From a checkpoint of a small mixture-of-experts model trained on Wikipedia: vocabulary 16384.
Below are experts of layer 7 (counted from 0) of a mixture-of-experts language model. Rows are named router (the router's row for the expert) and show model dimensions 0-255. Each number is 200 + 30 x the weight over its row's rms, rounded and kept within 0 to 999.
After each expert's rows: a language model's description of what the expert responds to. This comes from a sample of Wikipedia text that the model never trained on.

# expert 41
router,204,185,204,233,199,255,248,174,226,267,218,161,202,250,176,241,132,193,191,233,232,181,168,171,201,197,178,165,201,184,192,198,191,213,234,177,204,145,217,176,182,221,223,200,219,177,172,209,208,224,164,183,233,194,225,206,202,156,248,185,206,177,249,228,206,203,217,175,226,199,172,201,179,258,226,193,206,156,227,154,175,167,234,194,184,216,209,208,292,167,224,203,176,256,176,209,165,226,176,154,213,202,191,205,215,183,235,218,202,186,168,233,212,134,237,220,182,204,247,182,179,208,208,174,201,169,249,193,192,220,224,181,216,193,218,245,203,182,199,148,215,136,205,201,202,171,226,192,205,172,150,219,154,195,191,217,253,229,194,229,163,173,135,202,225,263,201,192,225,216,224,202,207,217,180,177,227,165,257,198,227,243,236,163,177,149,207,242,171,207,238,247,202,195,137,212,136,172,169,233,195,264,191,207,191,155,219,220,243,238,231,217,175,263,176,231,213,232,189,173,170,186,217,152,169,269,187,222,163,266,182,191,180,228,203,228,192,195,185,163,204,163,234,174,186,197,151,261,190,234,213,163,251,251,187,210
Description: Tokens with w or W, word-initial or mid-compound, e.g. wrought, wettest, Newsweek, Newswipe, and ″W in longitude coordinates.

# expert 33
router,169,239,157,160,192,211,194,251,161,206,195,158,239,226,198,210,216,158,165,169,194,221,225,145,179,245,179,179,203,154,245,248,193,232,191,230,161,241,210,234,203,192,183,211,175,216,184,217,193,281,156,169,171,168,224,134,202,228,151,214,197,229,274,248,160,163,193,191,169,225,191,222,152,212,205,219,202,185,168,191,252,271,196,207,151,155,181,196,184,196,247,164,196,160,221,230,222,197,191,172,183,175,172,239,189,247,222,142,252,176,238,171,249,186,154,144,232,205,188,199,243,195,220,200,241,195,203,222,210,165,213,212,177,204,213,208,159,244,186,203,193,191,207,149,204,180,202,196,201,156,265,226,228,216,211,204,187,167,163,227,222,228,188,169,212,256,205,180,228,229,214,218,210,196,261,250,136,195,210,232,229,220,226,238,179,233,177,210,196,209,191,200,132,236,204,198,183,247,200,139,183,241,105,189,193,229,243,197,194,179,178,209,191,237,169,208,156,183,235,184,226,245,190,224,190,186,246,176,152,200,208,182,181,189,136,194,193,181,167,183,193,185,217,200,198,153,188,188,207,171,209,235,217,184,164,219
Description: Prepositions like by, from, with, after, during and against following a verb or participle, e.g. declared by, preventing him from.

# expert 58
router,271,194,213,148,197,188,264,175,160,219,165,206,148,199,194,197,221,238,145,179,244,217,157,130,195,218,197,201,163,198,184,171,195,233,196,204,211,191,198,189,187,204,179,229,239,227,223,246,186,215,268,234,217,227,179,204,195,207,183,216,240,211,173,200,163,215,240,185,176,212,213,237,216,187,241,213,179,218,155,182,226,187,206,232,173,164,204,197,152,158,205,240,289,209,202,236,249,191,133,177,210,212,98,189,266,222,213,235,183,195,242,218,202,193,220,211,220,213,241,241,211,173,228,188,188,166,210,186,224,259,176,138,220,193,200,121,203,222,203,212,180,259,173,219,240,153,211,191,235,221,246,200,160,208,218,209,173,202,210,165,197,206,243,208,178,214,182,183,218,211,166,192,176,218,161,220,200,193,194,207,176,220,116,206,213,251,186,228,196,260,205,231,206,197,191,174,189,209,214,184,222,206,226,173,214,250,200,235,233,208,189,197,143,172,261,222,194,158,168,194,196,234,151,213,243,211,209,281,203,179,198,137,201,188,226,239,238,205,279,145,186,180,197,186,182,206,194,211,220,187,206,221,215,239,195,185
Description: Bullet points in government infoboxes, U.S. abbreviation pieces, nationality adjectives like British, Indian, French, and pieces of Indian names.

# expert 12
router,222,171,204,166,253,226,202,199,200,184,239,175,278,181,276,184,227,210,165,157,188,220,208,149,221,215,200,186,228,184,240,157,158,232,188,257,173,185,205,199,183,229,166,163,169,212,133,242,203,194,239,243,220,174,203,198,225,262,196,220,196,141,202,227,224,182,250,190,164,181,216,184,143,202,190,202,194,252,203,200,199,173,180,198,216,224,204,214,256,145,200,230,192,125,218,196,155,150,189,164,205,153,190,132,197,173,151,196,128,239,204,186,201,131,177,212,165,219,197,195,177,209,214,229,171,247,222,209,158,224,210,239,157,206,210,147,268,153,178,203,167,237,211,183,189,230,238,189,220,155,168,163,151,182,197,229,242,224,179,231,202,156,168,179,203,171,211,210,197,168,252,206,154,182,191,184,206,225,191,200,240,196,225,187,239,185,182,163,215,246,188,199,213,184,151,189,208,195,202,191,177,185,201,206,193,204,156,166,181,198,180,220,223,248,220,255,195,227,208,204,218,239,198,207,210,182,196,218,153,271,214,218,163,164,211,186,182,176,263,142,241,175,178,173,236,191,238,184,182,249,214,181,174,214,175,173
Description: Pieces containing m (am, em, comm, -m) and measurement units after numbers, such as kg, ft, cm, mi, am.

# expert 40
router,209,231,173,248,163,241,163,174,198,206,256,262,134,144,190,222,126,205,254,221,193,135,234,220,242,181,149,191,228,237,157,171,233,138,189,216,225,212,206,174,201,218,186,210,194,184,201,220,192,196,169,182,230,178,230,179,99,256,260,197,206,173,220,187,172,250,152,191,208,180,156,161,171,165,208,248,162,196,206,224,213,223,203,201,180,235,194,179,201,215,212,240,172,200,237,166,175,220,230,224,217,217,167,231,199,206,241,188,221,196,172,240,175,204,218,226,181,229,209,195,245,201,155,186,175,207,203,155,168,218,162,245,220,177,195,205,193,190,135,212,216,235,212,206,176,157,250,163,250,132,245,204,211,216,220,203,204,238,172,144,192,200,154,164,180,238,186,185,270,167,188,219,174,192,217,239,216,159,169,222,195,211,166,200,232,149,179,178,181,217,228,204,239,184,210,237,221,215,218,195,222,236,161,191,195,188,174,222,234,175,230,191,178,160,266,191,187,195,198,181,179,204,209,145,200,189,213,170,162,210,140,231,216,177,231,172,180,213,233,188,203,210,187,204,230,267,225,233,184,229,220,173,134,194,217,185
Description: Mostly the and The, plus possessives and determiners like its, his, this, before nouns and superlatives such as first, most, best.

# expert 18
router,172,210,181,207,237,246,173,211,219,225,219,211,185,202,219,222,218,158,144,143,204,189,277,149,167,184,189,171,173,221,185,190,203,190,160,220,183,242,221,218,155,189,186,186,186,240,174,215,170,274,187,173,214,216,202,168,214,204,212,233,225,252,232,242,182,170,197,199,167,200,208,150,147,217,227,192,201,188,161,163,198,224,239,221,206,211,183,226,178,190,206,162,194,152,214,228,216,211,258,211,229,210,142,220,140,245,258,207,232,180,271,238,200,182,236,195,180,189,192,212,231,190,243,211,245,168,198,262,181,215,215,229,159,213,179,185,207,233,189,163,162,150,249,195,205,174,164,202,242,185,218,228,276,246,156,214,212,199,172,253,208,282,162,235,160,222,166,177,206,166,186,234,216,152,216,250,163,196,179,214,192,216,195,232,186,221,191,174,196,186,235,217,205,205,237,132,209,160,181,195,214,239,150,220,216,185,227,216,175,179,123,195,194,241,172,175,251,157,249,191,220,162,200,218,183,193,240,209,163,219,193,188,266,203,205,215,185,189,171,241,186,250,222,206,229,176,162,208,222,174,160,214,154,212,188,208
Description: Mostly the word to before a verb, after able, order or a noun, plus modals would, can, could and into, each.

# expert 61
router,150,199,175,144,184,161,151,160,226,199,242,200,160,197,151,187,183,160,250,155,200,218,228,208,193,201,214,168,163,190,167,283,202,213,200,189,143,190,210,171,149,220,211,173,261,203,137,117,170,239,185,165,185,181,195,225,206,170,238,211,136,156,214,155,216,229,232,161,178,180,181,199,156,208,176,235,185,211,196,213,210,233,173,182,163,148,214,217,269,229,191,259,184,175,207,222,246,178,221,151,181,233,204,146,202,214,231,177,174,217,225,230,168,203,187,205,169,202,152,191,256,193,211,162,236,204,228,182,195,171,155,207,186,167,220,233,237,136,242,215,224,178,164,206,230,199,199,196,232,242,240,193,133,149,163,170,175,185,221,178,128,187,233,241,193,177,188,203,198,199,216,195,213,194,209,233,200,231,203,235,180,235,195,194,229,227,213,165,148,215,208,190,223,197,178,226,210,216,205,175,174,250,208,229,198,184,192,161,244,219,242,188,185,239,230,139,157,244,214,231,184,176,216,182,223,183,189,186,224,162,138,196,200,196,216,194,150,157,144,231,245,200,200,211,159,206,232,196,180,185,182,178,173,225,207,185
Description: Number words and digits giving counts or amounts in running prose, plus quantifiers like several, many, various: 850 people, 86 buildings.

# expert 32
router,223,204,198,219,221,189,194,213,167,200,204,184,259,185,219,246,242,218,168,202,261,227,192,184,195,205,238,217,236,192,218,194,227,231,198,233,138,221,215,205,202,194,164,241,188,209,179,246,151,219,192,235,140,158,236,242,212,246,251,212,118,164,206,158,173,180,211,195,217,182,210,159,222,230,215,188,272,209,244,225,162,208,205,228,196,222,193,216,168,125,216,212,209,185,209,179,157,242,199,169,221,191,177,129,225,184,172,165,214,177,227,174,170,177,153,178,168,158,196,238,180,213,192,180,189,172,226,208,217,242,194,190,173,194,245,217,242,231,226,248,151,214,181,182,162,226,245,194,245,144,167,164,211,153,193,220,257,189,227,186,189,181,236,187,210,203,174,209,206,183,177,186,189,173,172,210,208,215,214,224,222,197,233,205,183,225,161,168,179,173,173,201,106,230,189,210,186,143,229,212,170,181,244,200,225,239,221,191,159,213,176,249,265,245,157,144,232,170,162,163,209,211,251,249,200,199,210,150,266,221,222,198,216,161,182,170,232,146,218,182,209,206,231,212,208,160,254,194,196,221,160,191,213,205,210,237
Description: Latin prefixes opening a word split into pieces, such as con, ex, sub, dis, pro, un, as in con-cessions, ex-changes.

# expert 53
router,256,181,171,161,211,227,245,217,229,243,165,204,207,189,227,192,199,202,213,149,256,199,176,254,171,193,171,194,208,238,192,212,246,203,182,207,213,216,176,185,191,173,172,208,212,167,140,208,183,153,182,178,233,187,135,164,197,174,232,203,193,140,217,176,210,225,213,215,179,148,166,217,143,208,188,170,213,234,208,151,166,158,178,173,263,189,193,220,185,256,192,188,190,219,198,220,146,212,168,205,208,184,236,221,228,186,199,158,246,173,187,161,149,184,208,163,228,189,213,225,180,208,263,215,161,196,202,189,173,235,194,205,188,214,215,152,128,166,181,227,217,196,167,173,224,206,205,235,209,190,233,215,200,230,222,229,254,227,205,220,229,202,209,197,192,187,199,216,210,224,162,158,222,131,255,192,169,177,196,221,207,109,198,190,251,292,196,141,197,206,152,236,162,184,209,227,207,195,219,242,174,149,228,228,205,205,152,176,189,212,220,164,160,200,270,187,209,142,244,191,220,200,184,178,155,177,205,186,233,174,223,225,185,208,219,176,192,247,182,254,188,208,177,173,160,167,257,177,215,246,134,228,159,225,201,213
Description: Heading or field words in infoboxes and sections, like Team information, Total, Career, Length, Coordinates, See also, Species.

# expert 2
router,172,229,165,144,196,203,166,216,179,167,229,215,226,208,199,185,196,158,202,205,215,232,238,161,187,214,161,165,205,194,194,216,205,142,174,170,192,198,218,183,187,172,179,120,196,204,211,196,173,225,150,202,174,248,205,250,203,160,228,176,187,214,182,187,176,169,197,200,232,228,267,206,219,205,185,206,193,222,199,213,183,248,196,214,221,168,192,209,162,132,160,173,148,152,198,143,171,197,244,213,185,217,197,172,211,223,214,302,197,152,186,164,168,203,233,228,149,147,194,252,201,195,221,205,213,184,162,232,172,228,191,200,196,173,230,159,228,191,244,240,212,206,240,192,191,212,177,233,239,166,226,207,220,243,221,212,211,274,187,213,255,214,197,198,184,239,229,192,203,194,160,201,180,177,132,211,173,212,201,245,240,247,231,200,201,241,196,207,129,185,168,172,259,208,197,229,191,191,216,230,230,208,169,217,177,176,164,174,215,181,183,145,235,197,204,199,250,163,281,160,202,237,204,255,149,168,199,238,150,259,176,224,201,188,187,212,180,172,205,182,213,222,198,176,263,216,169,190,182,166,224,140,212,198,161,143
Description: Pronouns, modals and light words within running clauses, such as it, him, they, would, such, well, often after that or as.

# expert 11
router,205,229,177,220,255,168,192,169,211,209,174,221,219,162,172,219,252,256,235,170,159,199,171,192,188,164,191,190,170,198,194,209,229,223,272,259,167,238,226,205,213,214,209,191,164,239,248,224,197,197,249,250,207,224,193,245,206,198,180,185,234,243,196,201,222,245,258,216,173,193,244,198,235,202,216,170,158,228,213,210,198,179,227,232,218,262,212,226,186,181,207,202,157,203,193,211,229,166,130,174,186,242,195,200,243,160,208,186,221,244,265,217,212,205,176,163,141,198,276,198,165,210,182,209,222,165,156,187,278,207,165,155,197,178,147,242,188,227,215,197,240,189,194,189,211,171,195,151,179,252,156,206,184,203,197,153,237,219,176,179,179,191,140,237,239,210,191,199,272,212,203,183,251,195,152,184,242,243,214,169,246,263,221,194,163,227,202,182,176,234,196,237,254,207,183,192,175,208,221,201,166,211,176,186,207,182,230,175,200,234,134,150,139,159,203,226,229,194,205,180,158,200,228,223,171,181,195,193,156,212,221,260,239,235,167,249,173,216,204,185,175,168,179,199,232,187,206,217,203,186,188,200,183,239,206,171
Description: Opening parentheses before abbreviations or dates, e.g. "(AAC)", "(CEST)", plus raw byte pieces of Thai, Armenian, Korean and Japanese script.

# expert 19
router,197,172,206,172,191,150,223,180,251,181,217,190,244,189,257,245,238,183,208,227,241,186,158,244,176,157,172,208,209,170,184,209,166,213,195,207,233,186,197,179,214,189,247,139,221,172,232,223,192,205,136,198,232,207,197,237,218,243,239,192,225,148,185,189,199,256,199,222,257,189,223,197,165,223,208,204,200,174,233,186,252,194,183,184,242,155,194,220,203,159,162,178,221,195,243,259,139,209,169,158,151,174,89,182,199,214,187,180,193,209,166,187,188,188,253,147,197,159,181,156,197,215,210,153,225,167,198,203,247,195,184,207,215,194,160,200,174,148,177,191,193,228,210,220,202,203,209,191,161,226,195,204,215,212,206,228,186,158,170,221,181,224,186,221,210,207,242,195,231,234,228,195,239,193,242,168,170,146,234,268,219,246,199,198,209,153,266,157,180,224,233,235,218,230,163,179,208,222,279,212,245,237,201,204,263,182,207,214,190,203,191,185,267,212,216,179,150,218,192,167,184,164,181,154,212,164,206,207,230,220,197,254,195,236,267,234,205,211,142,189,208,231,190,221,159,195,213,243,182,225,201,202,259,199,202,189
Description: Apostrophes and quote marks inside names and contractions, plus capital letters in acronyms and hyphenated codes: d'Ivoire, O'Loughlin, didn’t, NDFB.

# expert 4
router,193,172,191,246,234,156,211,202,188,197,194,210,264,266,243,194,219,177,202,230,192,148,144,199,199,157,258,214,241,239,240,173,216,217,194,214,193,149,190,192,181,189,236,163,235,249,176,228,201,247,188,250,191,249,139,227,234,220,168,171,159,182,237,230,248,197,192,190,143,185,238,230,225,239,216,259,149,172,204,227,180,161,152,214,163,228,181,228,213,182,246,191,191,171,182,199,166,236,164,154,171,161,171,182,202,181,148,198,212,201,196,207,242,162,269,212,259,181,229,194,189,203,149,164,200,218,213,165,217,234,214,231,168,159,192,223,189,160,172,217,211,234,254,212,188,228,183,185,206,226,193,177,212,189,139,194,222,159,165,234,150,228,201,210,149,183,185,172,211,202,213,195,211,237,242,167,171,182,209,206,171,235,233,195,200,190,206,194,165,236,191,229,201,199,185,208,212,195,286,164,208,234,222,194,178,170,190,239,156,220,204,208,217,200,168,242,203,187,171,186,219,196,179,133,234,180,194,196,166,221,234,249,195,238,206,257,161,249,211,189,180,202,163,216,164,226,176,182,216,202,238,245,266,188,192,257
Description: Single capital letters or short pieces starting proper names and acronyms, often after a parenthesis or hyphen, such as E in EGU, D in DOT, -A in non-Avenger.

# expert 13
router,196,187,280,198,191,216,210,142,201,175,237,189,149,190,225,184,212,213,235,205,161,233,188,194,251,235,168,193,146,169,230,168,186,224,180,162,244,176,180,222,215,180,241,228,185,195,246,188,233,244,226,244,175,187,252,204,189,241,185,218,197,264,192,227,154,174,163,170,156,244,241,234,186,223,234,203,204,158,226,159,236,139,192,208,207,180,245,169,181,222,179,195,186,186,152,232,230,182,187,165,168,208,240,227,192,195,221,233,213,151,242,173,230,245,227,165,215,200,188,209,207,176,251,227,176,164,171,197,202,195,185,200,239,133,225,169,149,238,193,203,181,145,219,178,255,211,237,173,186,238,191,199,160,180,165,221,160,192,204,195,200,178,235,192,259,271,214,188,204,184,181,197,207,218,156,194,174,228,232,185,234,201,185,245,149,186,179,142,237,217,221,172,152,209,190,246,221,233,198,106,224,145,191,162,184,222,232,170,205,182,165,191,169,222,195,200,166,225,192,239,244,188,172,214,212,203,209,230,173,165,237,157,193,211,240,205,182,207,193,189,210,233,151,230,219,187,182,159,233,175,239,177,252,186,159,233
Description: Mid-word pieces of Japanese, Slavic, Baltic and Finnish names, often with diacritics, such as Kob-ay-ashi, Ko-š-ice, Andrze-j.

# expert 59
router,146,170,149,175,171,150,175,246,194,186,152,216,210,219,171,212,218,217,192,172,208,140,251,241,179,198,182,175,133,161,191,163,209,222,218,210,166,198,239,198,194,215,248,187,191,207,219,230,176,196,278,158,120,176,231,222,236,217,165,177,177,237,250,202,255,245,224,209,157,200,159,180,188,147,254,213,189,229,209,184,223,196,188,209,171,148,183,215,230,210,274,217,243,239,215,258,193,180,231,187,191,210,176,241,192,208,279,181,177,169,193,201,196,213,184,223,206,172,172,265,240,232,227,154,240,219,220,206,225,181,188,176,219,176,155,228,228,203,239,165,181,224,221,251,161,173,156,219,193,217,179,217,226,217,205,126,152,199,218,198,212,197,183,205,209,179,162,198,253,222,242,225,231,230,168,215,180,150,260,194,177,203,136,266,207,192,216,227,167,206,177,231,188,209,156,187,209,221,213,196,219,228,193,230,182,166,225,210,209,237,230,211,198,172,214,199,201,197,206,259,168,201,171,199,186,230,182,214,136,190,175,237,197,200,204,205,163,216,166,213,211,200,181,224,218,199,178,167,201,267,264,206,231,229,182,166
Description: Commas in running prose after nouns or introductory phrases, e.g. after "In spring 2000", plus some and, but, who.

# expert 42
router,174,184,183,174,166,183,215,165,183,161,158,195,171,205,234,245,200,190,163,160,166,194,205,246,193,115,188,196,168,150,217,203,116,194,177,203,225,204,225,213,209,248,205,225,158,168,235,235,183,186,201,186,226,217,202,228,246,185,173,183,259,246,166,174,255,178,239,221,161,226,191,203,252,242,217,215,162,251,178,231,248,231,230,178,183,184,151,232,175,211,189,142,233,163,239,208,155,214,197,236,142,220,136,147,200,177,170,213,198,177,194,144,180,196,199,255,192,216,211,204,192,230,200,183,171,236,237,207,216,197,200,126,237,194,206,211,253,167,186,214,222,210,224,170,211,162,163,179,251,196,223,188,251,247,167,186,218,185,206,228,261,189,220,195,185,222,209,179,172,190,242,196,168,171,154,239,233,208,213,201,201,142,189,225,180,225,203,144,159,233,151,221,177,220,213,193,206,236,186,207,203,191,187,209,247,183,203,266,223,194,240,182,227,259,215,133,204,161,195,151,196,184,202,209,211,234,220,222,178,234,192,245,220,200,204,179,223,169,201,157,196,163,199,227,222,169,172,235,214,151,215,204,184,146,169,234
Description: Relative and subordinating words opening a clause, mostly that, which, who, where, when, and sentence-initial It or This.

# expert 52
router,230,197,205,237,154,230,259,212,204,254,168,242,188,177,110,184,171,200,153,139,191,239,190,136,188,200,174,229,248,206,197,173,161,189,231,138,182,228,172,207,240,172,194,191,202,175,113,204,217,164,206,189,238,180,223,232,165,163,209,216,219,233,204,209,152,224,170,176,215,209,184,209,206,183,169,193,180,231,179,180,196,211,187,200,181,176,249,216,199,198,200,204,183,219,201,213,194,222,152,149,194,193,206,250,240,183,174,193,126,206,167,198,155,224,229,154,216,186,259,270,216,160,249,246,217,210,218,213,231,253,218,189,178,209,165,161,191,235,191,242,137,135,186,199,206,198,186,171,223,191,184,211,221,166,242,233,219,178,215,195,180,189,188,201,180,209,157,210,168,191,160,246,152,196,189,189,220,217,157,177,189,215,161,184,189,160,179,207,199,267,167,228,176,229,197,161,198,197,191,249,166,184,221,211,162,242,200,157,199,207,148,164,178,229,158,230,185,192,171,254,170,208,187,164,203,199,228,208,296,183,191,162,191,186,236,154,229,199,246,185,159,220,175,222,152,181,166,160,203,196,164,220,211,169,187,180
Description: Infobox and taxonomy field labels and line breaks, such as Location, Coordinates, Genus, Born, and taxon endings like -iform-es, -ce-ae.

# expert 51
router,232,229,175,197,210,240,169,224,205,224,192,204,263,199,217,161,145,158,223,174,164,232,207,137,189,217,194,169,156,194,164,165,131,201,164,250,234,241,226,173,225,193,171,221,199,202,155,212,180,207,152,147,151,198,207,191,177,192,192,260,216,258,216,206,200,241,211,190,243,192,189,169,164,214,213,221,211,181,147,185,173,237,242,210,166,166,165,192,207,179,267,201,200,209,194,200,204,182,207,241,228,220,158,207,127,200,236,144,230,173,213,201,244,247,213,230,222,198,161,207,217,162,218,171,208,209,205,234,170,178,223,202,156,266,172,223,174,229,214,195,176,197,210,203,161,177,149,258,217,190,225,240,212,214,193,181,182,163,186,215,156,176,164,164,160,218,205,245,185,183,213,208,127,208,247,275,213,140,211,213,178,251,249,203,224,220,167,259,224,194,190,228,225,225,181,199,188,202,191,165,184,202,166,209,201,194,254,222,217,178,180,176,263,223,142,204,215,224,223,209,209,262,209,205,157,192,215,179,239,199,188,189,253,161,127,178,219,243,198,201,238,231,248,220,189,179,150,197,177,185,208,202,216,209,190,172
Description: Mainly "in", also on, at, into and over after verbs like born, released or paved, introducing places or times.

# expert 5
router,160,173,178,208,165,198,165,222,245,240,271,167,169,197,186,182,193,197,211,226,165,257,200,224,235,199,164,219,194,199,196,238,229,189,260,173,289,125,232,217,220,173,222,256,182,207,217,188,220,231,228,243,211,234,227,242,253,232,190,193,211,241,253,231,182,166,163,166,160,222,200,281,226,201,190,262,196,250,229,181,219,200,223,172,194,206,204,256,190,201,165,226,209,200,199,204,204,187,208,222,225,236,144,218,183,155,226,175,224,196,197,212,180,222,188,239,165,265,229,231,153,153,163,187,216,217,114,239,185,198,183,203,210,183,247,199,184,203,206,174,183,183,173,245,191,229,210,181,196,186,224,169,257,201,221,182,197,202,205,172,194,203,203,201,187,269,174,169,180,182,205,130,185,193,198,215,224,234,175,158,200,246,229,175,208,235,167,227,187,240,227,213,185,235,201,222,227,214,248,203,197,233,155,251,218,246,219,172,215,182,193,162,181,186,241,160,222,190,184,187,252,161,139,218,249,186,152,187,194,182,187,185,152,236,176,202,207,197,244,176,242,169,134,205,172,170,165,212,192,174,223,209,207,207,174,183
Description: Determiners same, this, these, each after of or the, as in "of the same name", plus mid-word pieces of foreign names and genera.

# expert 23
router,225,171,246,282,216,144,246,258,205,243,189,208,190,224,200,189,241,216,194,265,240,174,175,241,190,188,191,192,195,227,212,166,170,158,146,141,265,197,221,173,231,174,239,150,190,206,173,233,153,220,181,240,168,218,222,243,227,228,156,219,235,171,212,191,217,223,218,209,195,218,186,178,234,235,193,219,166,216,214,207,179,190,183,210,234,191,215,189,200,215,175,172,171,181,257,171,235,171,166,206,203,176,203,235,215,165,183,167,190,247,170,192,198,239,194,186,203,195,160,161,186,190,184,201,181,204,163,191,224,143,211,167,216,192,206,266,239,182,239,201,208,228,211,179,182,236,197,173,169,251,143,137,189,194,151,234,235,201,161,234,201,231,169,200,234,195,206,193,205,203,285,151,252,251,267,170,183,238,150,174,233,244,208,193,226,193,185,203,192,215,203,236,200,177,197,183,200,181,191,195,176,186,248,221,216,245,151,230,196,231,201,210,184,252,158,220,203,248,205,213,209,213,247,142,166,251,165,183,172,198,238,195,191,227,264,203,218,201,236,183,189,233,178,186,166,147,183,230,201,203,238,195,269,217,214,242
Description: Word pieces with c or F, often inside words or names, e.g. fisc(al), fec(es), Tlaxc(ala), Tusc(any), plus capitalized name starts like Champ, Lat.

# expert 62
router,176,173,223,241,221,216,210,193,224,169,261,220,147,215,173,227,256,237,192,220,192,224,158,221,176,239,206,182,237,207,190,172,190,187,195,160,211,138,219,221,172,183,207,184,237,160,260,239,205,196,241,257,159,189,186,230,245,189,160,174,210,174,186,223,205,151,157,220,147,229,196,228,214,249,193,202,179,225,213,178,194,227,232,172,197,222,245,186,193,226,179,152,183,196,177,202,177,247,203,165,223,215,200,183,222,192,168,279,233,230,157,217,228,140,190,240,226,163,229,152,174,204,246,160,159,234,213,187,247,242,227,195,180,232,178,191,195,181,212,189,234,233,189,202,193,229,200,152,227,212,159,166,172,211,217,193,189,204,169,268,173,227,149,182,174,243,194,200,190,246,215,150,216,223,221,201,210,190,164,218,188,149,219,165,199,188,227,222,154,209,227,154,190,212,223,242,229,232,146,152,224,136,234,201,200,213,151,210,222,188,249,214,230,138,197,201,185,182,213,202,236,171,220,189,185,154,223,225,167,257,213,222,201,198,247,225,169,295,205,177,168,234,227,213,194,171,158,216,218,153,195,181,230,149,166,176
Description: Capitalized opening pieces of first names and foreign names, such as J, D, And, Ant, Th, often in lists and tables.

# expert 45
router,197,192,244,189,193,204,188,212,207,174,195,181,253,178,266,219,149,217,252,249,170,185,245,202,176,227,203,198,210,204,187,203,211,180,211,129,128,154,210,205,225,222,168,199,209,215,201,153,168,220,214,171,173,174,185,201,196,193,188,216,115,120,213,166,167,233,222,248,184,164,214,217,119,179,202,196,133,240,146,188,189,126,164,166,265,193,213,226,227,241,192,188,188,188,184,180,156,165,219,220,231,182,165,171,167,206,216,222,230,190,193,147,141,215,152,190,236,217,167,255,192,167,209,188,213,192,230,169,227,178,185,201,153,177,214,179,233,199,168,143,212,205,198,232,204,167,250,229,174,188,229,200,249,162,198,181,230,179,229,196,196,172,212,199,265,198,226,196,247,196,166,175,167,217,193,194,214,223,189,208,176,160,208,160,209,217,167,195,165,183,139,170,275,181,202,179,193,223,175,227,166,177,159,224,197,200,173,155,185,193,201,165,189,190,256,180,186,268,209,167,178,189,197,232,232,223,229,242,192,219,160,193,178,212,164,195,194,215,260,221,233,170,190,200,194,191,237,161,216,211,192,176,228,254,184,256
Description: Percent signs, units and plural count nouns after numbers, e.g. 10.4%, 538 km, 134 medals, $700 million, members.

# expert 26
router,164,197,209,198,212,220,203,234,204,217,187,168,146,180,148,201,197,194,213,267,166,198,143,179,198,224,155,200,188,146,204,174,252,218,246,161,212,218,187,215,190,183,175,269,238,160,199,195,246,244,247,247,244,180,232,185,175,183,167,161,183,259,222,260,209,217,219,215,163,175,192,201,196,205,234,184,230,180,198,238,230,192,180,228,207,242,222,209,158,194,179,189,194,200,208,179,263,167,202,202,233,213,249,196,246,191,215,243,173,185,175,205,195,242,216,187,208,169,215,202,170,221,191,209,217,176,197,157,166,225,244,215,188,167,254,164,255,154,229,209,164,203,220,195,269,178,203,225,213,192,201,167,182,188,192,220,211,201,174,224,240,221,224,226,188,176,196,174,208,215,246,205,174,215,199,200,144,213,190,159,243,174,244,205,170,157,150,199,244,203,213,155,198,194,194,175,227,220,163,222,196,141,244,220,207,251,139,226,207,181,175,193,234,181,221,145,262,294,231,193,253,199,197,206,227,181,188,164,248,149,221,159,190,224,195,172,250,180,249,174,189,240,208,276,220,183,218,149,214,190,220,146,191,165,173,209
Description: Middle pieces of long or foreign words and names, often with l, d or z, such as mast-od-on, br-ill-iantly, Cord-ill-era.

# expert 15
router,207,159,251,262,241,199,238,214,219,243,193,184,251,175,189,188,123,286,248,207,259,204,189,251,200,224,172,181,202,194,233,174,170,187,178,210,217,203,201,204,213,195,225,201,238,148,158,240,166,227,146,191,178,211,170,167,188,147,196,174,220,211,188,224,262,171,141,181,162,207,177,258,213,231,210,191,201,211,237,191,235,165,191,215,259,252,156,219,247,225,196,212,206,221,234,230,200,182,149,193,198,190,178,158,198,168,169,209,224,201,185,247,214,192,185,212,209,205,175,149,164,224,178,174,213,229,205,179,226,209,197,223,222,160,211,189,228,176,200,196,147,177,233,206,208,144,211,250,274,194,141,207,186,219,213,229,238,206,189,223,227,233,162,268,220,245,164,164,176,179,236,221,251,152,234,186,165,175,231,142,202,232,186,172,212,180,175,175,201,229,157,194,215,190,191,253,193,187,181,214,178,158,193,194,231,228,181,201,186,178,228,183,209,235,154,189,138,180,161,171,187,218,192,132,177,249,187,204,178,226,240,231,175,254,206,200,237,237,217,167,177,216,176,187,218,161,176,181,170,174,170,201,230,170,168,188
Description: Capital or lowercase T and similar pieces starting or inside names and words, e.g. T in Twarda and Toto, art in wartime, lt in Ultratop.

# expert 16
router,215,183,198,206,174,203,248,167,236,173,172,141,204,209,119,171,150,186,205,190,144,170,251,227,185,196,217,174,198,214,203,204,249,165,183,252,211,232,200,216,185,214,226,148,213,215,164,177,156,157,176,153,210,202,181,150,176,125,183,211,232,229,195,247,158,165,198,255,262,208,197,203,191,220,201,192,221,241,187,172,174,218,181,243,215,185,214,187,227,227,226,184,214,185,209,204,192,184,235,259,202,211,247,218,132,205,232,188,190,194,163,231,250,211,176,228,180,189,140,223,185,207,266,197,184,158,203,195,215,185,203,206,205,226,208,208,245,225,167,206,191,229,189,207,232,188,225,191,189,160,232,216,217,228,157,227,196,181,188,169,220,207,219,186,177,264,226,210,192,186,148,190,176,217,160,240,232,254,148,200,193,242,233,221,230,234,231,281,180,200,203,130,225,201,242,242,220,211,158,234,191,242,197,210,284,198,158,160,235,167,202,194,214,169,157,190,235,209,193,178,214,231,193,210,206,211,194,183,194,207,238,159,183,181,185,174,220,146,207,173,230,188,279,223,247,254,186,240,190,171,239,146,217,209,175,177
Description: Main verbs and -ing or -ed forms after a subject, to or and, such as taking, began, produced, defeated.

# expert 20
router,214,199,174,193,164,230,167,193,176,191,195,182,219,206,108,199,189,204,153,201,189,255,215,167,214,219,243,256,175,183,194,205,217,184,210,187,179,165,229,222,249,232,225,219,185,126,204,194,184,158,169,228,213,196,231,221,229,221,195,242,235,156,176,225,235,202,135,221,199,254,169,175,181,194,206,172,191,226,217,170,154,238,203,209,135,155,194,218,176,153,243,210,188,151,222,197,180,207,194,164,203,204,138,168,189,201,225,248,179,175,151,225,156,208,172,187,221,193,229,163,165,211,287,220,234,185,205,241,217,253,217,214,178,211,179,204,149,189,164,163,239,187,231,204,176,206,212,151,160,220,177,173,251,210,188,209,176,199,205,246,244,218,174,198,250,169,200,169,161,255,133,173,184,191,172,213,233,224,177,182,180,263,134,212,214,226,179,146,190,225,144,227,255,229,183,209,191,152,225,207,179,172,156,208,175,186,197,188,185,236,195,201,174,248,195,216,190,142,180,215,166,178,140,189,213,212,205,202,233,193,209,172,178,195,183,226,189,248,193,255,225,164,148,213,160,169,229,162,181,214,161,182,233,210,198,164
Description: The closing pipe and line break that end a Markdown table row, and separator rows, in track listings, election results and rosters.